config.yaml
n_experts: 80
d_shared_expert: 0
hidden_act: "xielu"
moe_layers: [4, 5, 6, 7, 8, 9, 10, 11]
routed_scale: 1.0
vocab_size: 32000
norm: "rmsnorm"
tie_word_embeddings: false
learning_rate: 0.00292
beta1: 0.9
max_seq_len: 512
train_tokens: 268600000
max_steps: 11674
dataset: "wikipedia_en"
Below are experts of layer 6 (counted from 0) of a mixture-of-experts language model. Rows are named router (the router's row for the expert) and show model dimensions 80-159. Each number is 50 + 12 x the weight over its row's rms, rounded and kept within 0 to 99.
After each expert's rows: "gets" lists some tokens that make up at least twice as much of what it gets as of all text; "mostly gets" lists some tokens that are sent to it at least half of the time. This comes from a sample of Wikipedia text that the model never trained on. Tokens count by the router's weight.

# expert 3
router:27 54 41 42 59 33 29 56 40 43 56 66 66 59 45 48 45 47 48 42 68 71 57 36 34 44 39 58 43 37 64 49 53 69 54 73 58 39 45 47 72 54 64 74 42 37 56 52 33 39 43 47 38 55 39 44 51 63 47 63 37 60 60 38 60 33 32 64 46 44 51 51 52 69 29 63 51 62 65 49
gets: " ", " (", " 0", "(", " United", " career"
mostly gets: " professor", " graduated", " assistant", " Singles", " International", " Catholic"

# expert 67
router:40 57 86 51 32 45 62 62 56 48 44 60 27 44 37 36 42 38 62 60 46 62 71 35 49 31 60 32 51 69 65 62 52 61 55 55 49 24 71 63 54 43 19 74 55 55 67 39 41 43 53 69 51 59 69 53 51 65 52 49 43 54 48 51 70 58 78 64 60 58 55 57 68 57 39 45 55 40 37 67
gets: " and", " to", " he", " He", " for", " also"
mostly gets: " they", " he", " who", " she", " and", " They"

# expert 37
router:27 45 51 56 38 34 39 32 66 51 75 24 60 51 59 40 45 59 37 53 52 70 69 38 55 37 60 57 58 34 51 57 22 72 25 55 40 40 67 66 50 55 55 57 44 47 46 49 67 47 60 27 47 44 31 63 58 50 65 64 49 41 57 72 37 54 53 52 33 53 35 56 47 48 50 74 67 44 60 42
gets: " in", "|", " October", " In", " September", " April"
mostly gets: " June", " October", " January", " February", " April", " November"

# expert 15
router:51 44 42 36 62 60 58 46 53 41 34 71 36 69 38 62 53 40 40 36 34 44 65 53 53 56 33 55 44 61 61 53 44 49 45 35 70 50 24 49 51 40 55 61 43 41 59 42 43 51 52 48 61 59 51 46 52 60 54 56 64 26 50 62 63 39 35 45 54 56 53 55 56 61 63 37 64 15 53 61
gets: ".", " of", " 2", " in", " at", " 1"
mostly gets: " William", " Robert", " Richard", " Washington", "0", "-2"

# expert 78
router:64 42 42 60 54 52 61 57 48 63 68 53 46 26 49 43 65 42 61 33 74 44 59 45 44 47 48 28 48 68 58 51 55 69 65 51 43 49 33 46 61 52 62 69 67 50 39 49 35 50 64 52 52 60 33 44 42 47 44 56 60 33 39 52 42 41 46 74 43 28 54 38 51 66 54 36 52 42 37 37
gets: " (", " |", "-", "|", " \"", ":"
mostly gets: " politician", " Minister", " son", " President", " daughter", " wife"

# expert 9
router:56 56 48 55 47 32 37 47 46 39 56 42 37 46 54 67 59 35 26 39 41 55 73 61 67 30 47 42 39 62 31 33 31 57 23 45 47 43 47 66 50 48 36 41 55 55 60 54 31 52 52 49 59 45 55 63 47 45 19 58 35 54 40 32 46 48 58 45 46 45 55 61 70 38 54 58 43 33 46 33
gets: "s", ")", "\"", " years", "ed", " year"
mostly gets: " points", " games", " located", " hours", " minutes", " times"

# expert 58
router:47 59 57 59 57 61 70 52 45 63 64 44 37 34 26 32 48 65 40 57 70 58 61 47 82 42 51 45 53 45 59 69 76 51 65 33 44 49 44 50 55 33 48 65 71 56 52 69 38 48 48 60 49 66 60 37 43 75 45 52 49 59 42 38 61 57 43 47 70 51 64 45 44 63 34 37 44 43 67 51
gets: " as", " was", " is", " be", ":", " became"
mostly gets: " as", " is", " was", " became", " As", " being"

# expert 33
router:36 37 58 62 49 64 55 50 43 22 48 46 28 50 33 65 49 36 58 39 77 52 42 67 49 68 65 35 39 76 18 42 59 69 42 24 29 50 47 59 50 46 42 36 58 37 54 47 38 27 51 50 59 40 34 48 58 58 67 40 33 41 47 58 66 55 44 50 40 33 54 53 51 53 52 54 44 49 37 29
gets: " by", " |", " of", "-", " as", ":"
mostly gets: " by", " FRA", " without", " By", " De", " Santa"

# expert 1
router:57 54 42 57 44 56 51 53 55 55 38 51 58 45 49 59 26 53 36 42 47 35 52 59 36 38 56 70 50 30 34 67 62 52 42 54 44 43 32 57 32 62 39 39 67 55 46 66 36 56 46 48 70 40 48 68 41 67 34 33 61 47 42 34 64 48 50 36 48 58 55 59 46 49 44 50 58 52 42 63
gets: " the", " The", "The", " his", "s", " their"
mostly gets: " the", "The", " their", " his", " this", " The"

# expert 28
router:38 58 40 46 41 45 61 58 66 35 61 59 37 62 59 71 18 28 57 50 48 52 52 48 49 35 38 38 50 65 59 59 29 38 38 51 49 38 42 57 54 29 44 48 56 33 56 49 41 47 65 43 54 57 42 29 58 46 33 41 45 48 29 63 38 56 41 77 36 35 56 47 35 65 41 56 70 42 78 54
gets: "s", "a", " John", "es", "is", "us"
mostly gets: " John", " Robert", " Charles", " Henry", " William", " David"

# expert 73
router:36 14 71 56 19 67 58 48 58 42 40 69 33 47 54 39 43 69 46 35 43 49 66 30 48 57 50 26 56 60 50 37 41 51 65 50 47 54 59 11 48 65 68 60 73 67 49 34 49 58 56 41 32 79 59 56 58 53 53 52 67 63 40 66 45 58 50 51 51 38 42 58 78 37 57 69 63 67 70 47
gets: ";", " ", " -", " –", " —", "/"
mostly gets: " $", "·", " 1;", " x", "%", " Q"

# expert 13
router:46 64 65 48 51 52 61 37 65 62 58 76 41 37 62 35 33 69 38 24 33 44 43 25 61 49 64 64 36 48 63 50 67 44 37 42 50 60 56 56 62 38 35 50 57 45 38 36 78 61 48 56 44 47 44 25 54 56 38 66 81 49 34 48 49 58 67 58 58 58 39 55 30 52 67 46 42 71 44 49
gets: " to", " would", " can", " not", " will", " have"
mostly gets: " can", " would", " have", " has", " will", " could"

# expert 71
router:43 47 41 57 31 75 63 69 52 48 62 60 66 47 37 60 45 50 66 66 65 64 34 38 60 70 57 61 73 72 54 61 57 23 51 52 41 29 54 74 39 45 46 61 44 55 30 61 51 55 60 46 69 46 57 57 49 55 45 41 58 63 25 63 53 50 45 22 85 32 48 53 45 59 69 62 48 53 34 69
gets: ",", " and", " was", " were", " an", " American"
mostly gets: " world", " been", " British", " an", " German", " Russian"

# expert 0
router:42 36 40 48 56 61 48 45 46 56 50 43 39 56 29 61 54 48 41 69 50 57 28 60 70 66 50 46 40 68 31 47 24 49 77 35 43 44 50 58 52 46 45 70 57 56 54 45 43 25 53 37 61 34 42 46 54 60 50 48 45 51 55 61 46 68 44 55 54 41 47 43 62 46 55 55 42 64 61 31
gets: " |", ";", "\"", " de", " 0;", "a"
mostly gets: " sp", " 0;", " bo", " vi", " Tham", "Mal"

# expert 30
router:41 35 62 50 37 49 41 31 57 48 39 63 48 73 51 46 29 47 53 47 50 39 52 32 42 47 57 67 45 32 61 53 58 50 25 48 40 61 49 39 41 45 41 58 47 37 47 35 50 54 46 46 53 47 46 58 49 50 52 44 38 72 43 40 50 52 70 55 44 35 51 52 54 70 15 51 48 56 32 62
gets: "\n", "'", " 0", " ", " 2", " U"
mostly gets: " MF", " DF", " FW", " Y", "    ", "CA"

# expert 44
router:45 44 37 56 46 51 64 59 42 47 60 70 62 54 69 60 37 53 39 62 55 35 58 56 35 26 54 72 44 34 42 46 49 37 50 30 49 38 41 72 60 45 58 53 49 68 53 54 48 66 64 33 67 37 41 57 38 55 39 22 69 58 46 61 36 57 56 35 38 36 56 28 74 32 79 40 30 56 43 46
gets: " a", " the", " an", " The", " this", " one"
mostly gets: " this", " a", " an", " new", " one", " This"

# expert 72
router:52 62 72 65 51 58 31 50 64 45 46 52 46 74 52 60 28 60 38 12 54 42 59 48 49 32 36 74 53 36 59 45 68 48 55 45 40 63 45 58 42 49 63 60 49 48 53 77 50 48 47 35 62 39 47 56 48 82 77 40 58 54 37 59 61 49 57 30 42 43 60 58 40 54 56 46 49 59 28 67
gets: " the", " a", " and", " his", "s", " their"
mostly gets: " their", " his", " new", " its", " this", " several"

# expert 23
router:32 30 66 46 58 52 34 51 46 39 39 57 65 51 48 47 42 27 46 21 26 60 46 50 48 34 58 52 45 29 74 38 60 49 46 63 58 60 56 53 35 74 73 35 33 37 38 43 52 34 49 34 62 32 54 56 59 52 44 55 63 74 54 51 46 19 45 47 48 49 35 49 61 43 53 68 48 40 57 49
gets: " |", " ", " the", "|", " New", " U"
mostly gets: " European", " New", " South", " North", " southern", " northern"

# expert 14
router:70 66 57 39 47 38 52 41 55 65 51 51 36 50 57 51 51 46 59 35 43 35 60 48 54 53 60 45 54 37 41 59 48 44 72 44 33 36 60 30 56 64 55 64 36 77 38 37 69 54 20 42 41 43 32 68 68 27 50 45 63 26 55 59 57 41 73 53 64 36 59 44 51 45 56 62 80 35 42 27
gets: " |", ";", ":", " 0;", " /", " 1;"
mostly gets: " 0;", " FRA", " 1;", " |", " 2;", " SWE"

# expert 17
router:35 66 63 53 20 28 28 61 54 54 51 66 60 38 50 51 30 37 45 48 40 40 53 42 45 58 62 52 54 51 58 57 62 38 48 56 27 46 47 50 50 48 60 55 47 33 52 79 37 55 31 60 65 73 55 45 60 54 58 25 53 24 38 33 65 39 43 36 28 39 67 58 50 41 53 46 31 57 36 60
gets: " the", " his", " The", "s", "The", " their"
mostly gets: " the", "The", " their", " its", " his", " her"

# expert 36
router:50 28 65 60 37 43 15 60 30 53 30 43 45 47 52 60 68 54 60 56 42 57 64 36 61 42 54 55 66 42 69 62 31 40 59 59 58 43 72 70 63 34 44 58 34 58 39 60 50 37 65 34 54 34 68 64 55 70 55 52 55 70 34 44 53 26 50 56 37 58 51 38 58 41 65 52 49 48 64 47
gets: ",", " time", " year", " season", " century", " there"
mostly gets: " However", " there", " however", " 2016,", " 2025,", " 2018,"

# expert 8
router:29 49 45 54 43 60 44 33 49 64 83 65 45 41 46 60 32 33 39 38 41 60 50 62 46 51 52 47 46 45 47 26 71 37 55 61 47 66 30 52 51 59 50 55 57 30 52 56 32 47 34 65 39 79 34 53 41 51 33 67 82 58 45 38 56 64 56 54 39 49 61 61 42 49 23 69 58 61 72 37
gets: ":", "-", "=", "|", " \"", " —"
mostly gets: " MPC", "See", " Candidate", " Preced", "·", " Website"

# expert 40
router:64 57 60 43 68 60 50 54 56 28 41 50 58 53 66 39 63 45 48 29 49 28 50 60 50 58 26 59 67 64 45 49 37 42 63 33 83 46 43 56 30 47 50 49 83 53 45 74 68 42 63 52 45 40 38 37 64 35 50 69 71 61 51 29 67 54 45 61 68 56 55 58 48 35 40 46 61 53 32 62
gets: " of", " in", " with", "-", " from", " by"
mostly gets: " won", " during", " between", " joined", " among", " led"

# expert 50
router:43 42 44 52 57 61 47 39 59 57 45 49 63 40 40 58 42 44 68 60 50 31 32 56 38 64 60 47 55 61 30 43 39 51 41 51 55 29 64 27 57 33 60 34 45 41 45 55 25 53 60 42 54 63 76 57 42 29 47 22 68 41 58 66 45 34 37 49 53 61 44 32 53 55 57 65 36 64 41 56
gets: " ", " A", "o", "a", "to", "co"
mostly gets: " Co", " O", " co", " Ko", " Pra", " Pe"

# expert 42
router:51 34 58 62 33 36 69 60 37 35 45 53 47 54 66 63 48 45 53 64 45 54 70 69 36 63 57 42 55 39 62 44 24 44 53 71 52 49 61 70 66 53 61 62 53 66 75 30 52 52 33 72 58 45 53 60 38 34 55 59 43 30 37 53 57 61 52 57 56 40 40 42 65 40 64 59 49 34 64 54
gets: " which", "s", ")", "\"", " it", " that"
mostly gets: " who", " It", " they", " station", " she", " They"

# expert 51
router:60 46 56 55 55 21 63 45 46 47 48 34 35 49 43 71 47 68 76 77 59 45 64 71 70 68 43 43 62 50 23 40 36 44 52 46 41 64 61 56 39 45 57 57 43 39 26 46 31 49 57 64 50 50 81 52 39 55 41 37 46 41 55 69 33 43 45 40 37 57 49 48 48 50 66 64 50 38 57 47
gets: ",", ")", "s", ":", "us", "ia"
mostly gets: "ium", "atus", "hina", "ensis", "!", "idae"

# expert 69
router:52 58 38 50 28 38 49 48 51 45 49 62 80 68 48 33 32 60 71 51 39 44 40 41 41 44 66 53 37 57 54 44 76 35 31 47 42 55 39 73 65 51 40 77 42 53 43 39 48 63 55 45 37 29 40 40 32 53 76 54 44 37 60 58 59 41 65 60 48 56 31 55 50 72 49 49 15 36 25 56
gets: "\n", " re", "See", " co", " well", "year"
mostly gets: " re", "See", " co", " well", " high", " pre"

# expert 45
router:34 61 43 50 46 65 53 53 53 58 47 45 69 32 55 14 41 60 63 35 46 39 37 56 40 48 72 44 72 27 73 57 60 59 57 63 48 61 60 46 39 78 56 46 28 43 58 53 51 29 29 52 40 42 48 68 46 46 59 65 51 38 50 51 29 36 52 51 56 65 61 42 56 41 47 47 71 53 50 48
gets: " |", "-", ";", "|", ":", "=="
mostly gets: " Final", " Ret", " •", "hylum", " Golden", " Player"

# expert 70
router:38 39 49 62 43 62 70 43 51 42 45 60 49 50 48 46 40 39 32 36 58 60 47 60 45 47 60 48 50 47 72 49 58 41 38 39 48 42 18 36 36 45 31 30 54 28 66 46 64 52 25 45 48 65 19 30 65 30 75 51 32 38 48 69 58 54 57 59 53 40 47 62 52 70 42 49 54 63 56 62
gets: " |", " \"", ";", " and", ":", "|"
mostly gets: " FRA", " ESP", " ITA", " ENG", " Santa", " ARG"

# expert 65
router:37 39 63 44 46 45 61 41 61 54 44 39 33 64 35 59 44 53 45 61 52 50 57 42 64 46 80 47 40 31 32 51 44 61 38 55 43 44 48 34 44 52 57 65 62 59 51 42 30 76 36 35 51 62 64 74 49 57 34 44 21 60 62 60 40 72 47 58 53 47 59 74 35 66 50 46 73 58 59 54
gets: ".", " |", ",", " \"", ")", ".\""
mostly gets: ".\"", "\".", ").", " (0)", " [", "."

# expert 6
router:40 47 61 68 49 66 45 22 55 46 53 46 61 79 33 53 26 44 43 47 54 39 43 48 60 57 48 38 36 55 47 61 56 38 55 59 66 60 58 50 14 49 37 37 54 56 55 41 38 56 41 61 46 32 33 55 73 49 28 64 68 60 49 41 74 67 46 49 65 43 63 56 44 35 53 49 41 40 30 53
gets: "\n", " a", ":", " of", ",", " and"
mostly gets: "·", " various", " large", " an", " highest", "hylum"

# expert 34
router:49 45 39 40 53 50 46 82 57 67 51 56 38 24 63 55 51 51 59 41 62 27 52 47 51 41 52 35 57 41 59 39 55 44 49 28 55 39 47 56 27 41 38 78 37 66 63 47 57 57 56 62 37 53 44 49 51 44 34 67 58 59 29 54 29 26 45 46 50 60 51 47 35 44 56 34 53 23 50 51
gets: " (", "-", ",", " \"", " ", " and"
mostly gets: " \"", " there", " Coordinates", " but", " “", " '"

# expert 18
router:46 65 42 24 65 69 53 40 46 60 62 59 47 56 60 32 51 49 45 45 46 30 51 59 55 40 42 42 55 55 59 33 73 42 39 41 58 49 52 56 45 30 59 52 44 63 77 56 22 56 50 67 63 43 33 72 35 54 42 67 39 52 51 57 45 59 56 40 59 62 41 60 36 33 64 48 48 27 43 37
gets: " ", "-", " (", "ed", " Preced", " owned"
mostly gets: " Succeed", " Preced", "See", " Candidate", " located", " Coordinates"

# expert 54
router:56 41 32 30 33 61 46 47 68 34 35 53 54 71 23 83 56 57 46 33 61 64 47 44 32 82 55 64 45 51 70 38 60 33 26 49 59 52 28 34 42 36 62 44 51 66 55 57 34 41 26 59 54 75 64 50 43 50 51 53 55 52 40 73 45 42 41 33 62 69 49 69 57 49 51 44 53 59 46 62
gets: ".", "\n", "'", ":", ").", "\"."
mostly gets: "\".", ".\"", ".", "!", ").", "’"

# expert 43
router:27 71 58 33 46 56 52 32 42 56 56 61 57 51 33 24 37 63 56 49 54 62 44 43 55 41 62 37 41 43 40 68 60 39 50 62 49 55 45 64 60 61 35 50 36 49 82 39 61 57 26 76 38 51 51 49 62 44 34 49 52 47 49 67 36 40 57 50 67 27 68 57 44 72 54 53 47 55 36 47
gets: " |", "|", "\n", " is", ":", " was"
mostly gets: " United", " approximately", " has", "|---|---|---|", " ISBN", " FRA"

# expert 76
router:56 73 50 56 49 51 64 49 32 32 59 40 49 26 55 37 62 52 41 64 54 44 56 55 60 44 41 31 44 49 44 51 45 69 36 51 34 32 51 58 41 42 64 45 54 55 57 56 49 59 67 63 68 33 44 38 83 53 53 74 68 30 49 48 72 33 26 43 50 49 55 63 60 46 39 37 47 46 25 52
gets: " in", " of", " on", " for", " to", " from"
mostly gets: " after", " on", " from", " for", " in", " during"

# expert 61
router:40 64 59 34 47 67 67 59 37 52 63 44 53 69 56 46 66 71 37 41 57 37 66 37 58 51 37 47 62 53 41 55 44 44 63 51 57 60 48 58 42 55 30 35 52 49 53 60 40 49 62 46 42 53 50 39 60 56 49 66 49 36 65 42 55 59 41 66 51 55 45 53 61 37 24 44 55 49 34 55
gets: " of", " with", "ing", " in", " for", " to"
mostly gets: " won", " with", " wrote", " using", " returned", " worked"

# expert 74
router:54 54 61 53 67 74 72 48 53 42 46 34 50 42 47 44 57 55 35 49 57 35 78 57 75 63 45 71 69 57 51 49 47 36 51 52 49 44 29 55 25 43 41 52 73 38 47 55 44 42 68 42 58 52 64 37 52 60 53 70 55 56 59 46 64 43 22 54 46 59 50 57 55 42 42 55 37 60 29 55
gets: " of", " that", " with", " for", " to", " by"
mostly gets: " including", " took", " where", " with", " against", " because"

# expert 55
router:52 35 58 52 62 23 41 44 49 45 51 52 47 59 54 52 58 71 28 53 37 36 67 52 71 38 49 24 57 68 71 46 46 35 50 37 49 55 44 63 56 45 30 45 63 67 58 61 32 55 49 65 37 48 52 55 44 44 45 72 17 59 60 60 34 60 69 60 59 33 67 49 58 40 46 60 52 44 51 29
gets: "s", "\"", "ed", " based", "ing", " released"
mostly gets: " released", " moved", " based", " announced", " used", " located"

# expert 63
router:54 49 45 58 53 72 59 67 50 67 37 42 60 57 64 27 52 66 73 47 54 41 51 50 31 38 50 43 34 59 55 30 43 71 67 27 65 44 66 46 88 30 46 50 57 37 38 29 62 50 46 34 44 55 57 58 40 61 53 61 59 47 59 69 44 57 40 39 46 39 61 57 42 48 56 46 52 59 40 72
gets: "\n", ".", "==", "|", " (", "==="
mostly gets: " ==", "\".", " ===", "==", "|---|---|", "|---|---|---|"

# expert 29
router:25 41 27 60 49 39 43 52 50 58 65 63 29 42 66 40 61 56 61 64 42 47 63 55 38 43 61 56 53 52 52 38 36 40 59 41 52 54 44 24 50 55 40 54 69 60 49 26 57 59 39 52 55 61 56 55 37 63 38 63 63 62 50 64 42 57 39 36 25 30 56 60 29 58 29 39 67 52 46 45
gets: ".", "\n", ")", " |", " ", "=="
mostly gets: " ==", " ===", ").", "\".", ".\"", " (0)"

# expert 25
router:62 48 60 46 58 61 45 31 64 58 52 67 39 68 58 25 48 62 45 39 60 60 38 30 65 50 70 51 22 54 56 66 44 72 16 60 68 48 49 31 34 46 54 52 42 52 60 41 56 55 34 52 35 74 27 60 49 66 56 45 79 70 52 42 59 75 39 40 60 53 57 34 52 57 42 51 61 53 60 45
gets: " ", " (", "-", " 1", " 3", " to"
mostly gets: " −", " (6", " could", " (8", " Genus", "Scientific"

# expert 27
router:45 57 38 70 64 48 42 23 58 51 57 38 36 47 53 28 62 58 45 52 44 63 43 47 29 34 55 59 35 56 65 64 49 49 60 44 45 46 50 56 55 41 57 47 52 37 57 43 56 54 66 60 52 49 30 53 59 53 54 66 70 49 49 57 44 55 37 41 60 59 13 41 63 53 74 56 40 38 56 57
gets: "|", " in", " January", " more", " April", " March"
mostly gets: " December", " February", " January", " March", " July", " some"

# expert 62
router:55 54 34 57 74 49 71 59 55 47 57 61 48 54 58 55 66 38 39 40 44 38 45 35 56 54 33 33 44 61 39 39 32 62 19 40 41 53 25 52 64 48 34 54 48 48 42 52 61 62 59 36 46 43 55 35 53 60 48 35 51 32 45 51 59 58 50 69 65 33 47 33 43 65 49 38 60 52 46 47
gets: " (", " 1", " 3", " 4", " 5", " 10"
mostly gets: " O", "On", " (18", " Ka", " Ho", " Mo"

# expert 53
router:51 65 44 33 52 50 29 69 43 48 47 46 77 60 73 49 59 63 31 52 37 62 48 62 77 40 25 49 45 58 58 54 58 46 48 45 61 55 65 52 56 43 38 48 42 71 39 59 49 41 53 44 54 48 39 36 43 71 51 55 14 51 53 36 56 54 71 58 57 50 59 58 40 56 37 37 54 39 31 44
gets: " was", " had", " him", " is", " out", " has"
mostly gets: " him", " such", " began", " moved", " having", " served"

# expert 22
router:48 31 48 44 54 47 55 46 42 58 42 65 32 39 34 56 63 55 63 50 42 33 60 36 55 36 61 37 67 76 67 46 39 48 50 70 27 42 50 47 35 50 34 77 38 57 46 66 46 53 55 52 40 57 48 34 39 67 37 59 66 43 51 50 36 40 51 59 58 34 59 55 52 55 54 62 40 33 64 71
gets: ",", " and", ".", "),", ";", "\","
mostly gets: "),", "\",", "\".", ");", ",", " but"

# expert 46
router:51 53 57 48 60 28 22 70 68 51 41 55 46 48 68 51 47 45 56 38 36 52 52 31 59 29 48 50 44 50 72 58 49 69 57 50 45 46 38 29 17 54 46 75 64 49 54 25 55 46 55 34 52 61 31 46 70 43 45 62 38 46 35 56 43 44 41 43 47 46 62 62 57 49 47 53 69 26 57 49
gets: " (", ",", " |", "-", " in", " at"
mostly gets: " USA", " FRA", " ESP", " ITA", " (0)", " ARG"

# expert 68
router:50 70 41 53 47 49 53 69 64 61 69 48 35 55 46 19 56 47 79 39 68 22 47 32 54 42 23 55 44 54 29 56 63 52 57 47 46 48 48 79 53 52 54 52 45 51 36 59 43 52 36 69 45 61 36 58 22 72 47 39 40 49 61 31 43 61 36 72 52 43 70 80 38 68 47 68 53 37 57 50
gets: "-", " |", " a", " his", " an", " former"
mostly gets: " Chief", " his", " Supreme", " military", " politician", " cultural"

# expert 32
router:39 45 55 55 48 33 31 53 39 50 42 54 59 71 62 53 71 73 66 48 49 59 44 64 35 61 30 76 65 59 50 59 50 59 59 55 43 48 49 68 57 45 73 61 51 56 39 55 56 63 62 60 62 44 76 46 41 35 49 43 42 27 24 46 55 44 48 59 47 40 81 53 68 37 56 35 41 34 56 61
gets: "'", " coach", " player", "ist", "er", "ing"
mostly gets: "'", " wife", " president", " manager", " contract", " governor"

# expert 21
router:45 65 60 35 70 73 67 40 43 68 51 48 42 45 29 40 63 60 48 54 45 46 31 24 68 48 75 46 52 56 63 68 58 48 58 59 24 42 61 38 59 38 23 51 59 76 64 51 52 51 50 44 40 55 56 26 40 39 45 54 40 60 32 37 42 53 75 50 64 41 38 23 28 60 55 59 50 39 57 49
gets: " was", " is", " were", " are", " be", " not"
mostly gets: " is", " are", " be", " were", " been", " was"

# expert 24
router:64 38 51 53 56 69 63 49 41 27 66 61 61 36 26 59 39 56 68 56 71 59 68 54 43 31 47 46 64 39 68 53 48 65 44 55 60 41 49 64 68 49 43 67 44 57 64 55 50 58 39 52 58 60 62 74 51 56 40 41 70 46 46 61 57 41 60 56 50 49 28 36 51 62 37 39 57 66 79 50
gets: " and", " It", " He", " which", " it", " he"
mostly gets: " who", " but", "It", " It", " what", " and"

# expert 16
router:70 63 37 53 53 53 60 67 45 48 49 39 45 39 70 39 53 62 44 50 65 60 52 47 63 31 60 34 27 37 46 46 26 56 48 44 64 22 46 43 43 44 42 38 32 50 49 53 62 69 63 55 55 46 40 41 81 61 53 67 44 28 67 58 69 49 31 61 49 49 42 44 64 39 38 52 31 57 51 46
gets: " in", " of", " on", " by", " In", " to"
mostly gets: " after", " during", "In", " on", " in", "On"

# expert 66
router:36 33 43 54 54 46 48 50 44 55 51 44 52 52 52 50 45 78 73 55 48 61 48 67 32 49 45 49 27 54 67 41 54 31 44 36 70 66 71 49 53 47 48 61 50 55 41 32 26 50 23 43 58 40 65 46 39 55 55 60 53 56 59 58 65 49 35 35 43 52 35 50 43 30 42 28 56 47 45 61
gets: "\n", "==", " ==", "===", " =", "."
mostly gets: " ==", " ===", "==", " JPL", " information", "History"

# expert 19
router:30 66 33 38 54 51 50 43 33 58 40 59 29 34 41 38 53 52 47 35 51 54 73 53 53 67 40 57 66 40 41 51 63 32 52 55 56 58 50 47 48 44 71 70 47 29 53 60 50 49 36 47 42 62 71 52 44 65 60 57 57 49 53 52 62 51 63 65 43 50 38 58 54 60 66 45 69 60 63 53
gets: " |", ":", ",", ".", "-", "|"
mostly gets: ".\"", "\";", "\".", " Carlos", ");", " Chris"

# expert 64
router:34 55 50 65 32 50 40 52 57 45 42 56 61 58 47 63 60 35 41 32 35 50 41 55 39 52 40 74 48 60 45 46 70 56 42 46 51 41 42 75 48 54 70 37 44 61 36 62 66 42 41 51 55 50 53 64 29 59 30 31 44 39 45 57 57 35 52 45 53 26 35 48 66 32 64 33 41 56 37 63
gets: "\n", " one", "ed", " first", "ing", " two"
mostly gets: " new", " This", " this", " large", "year", " these"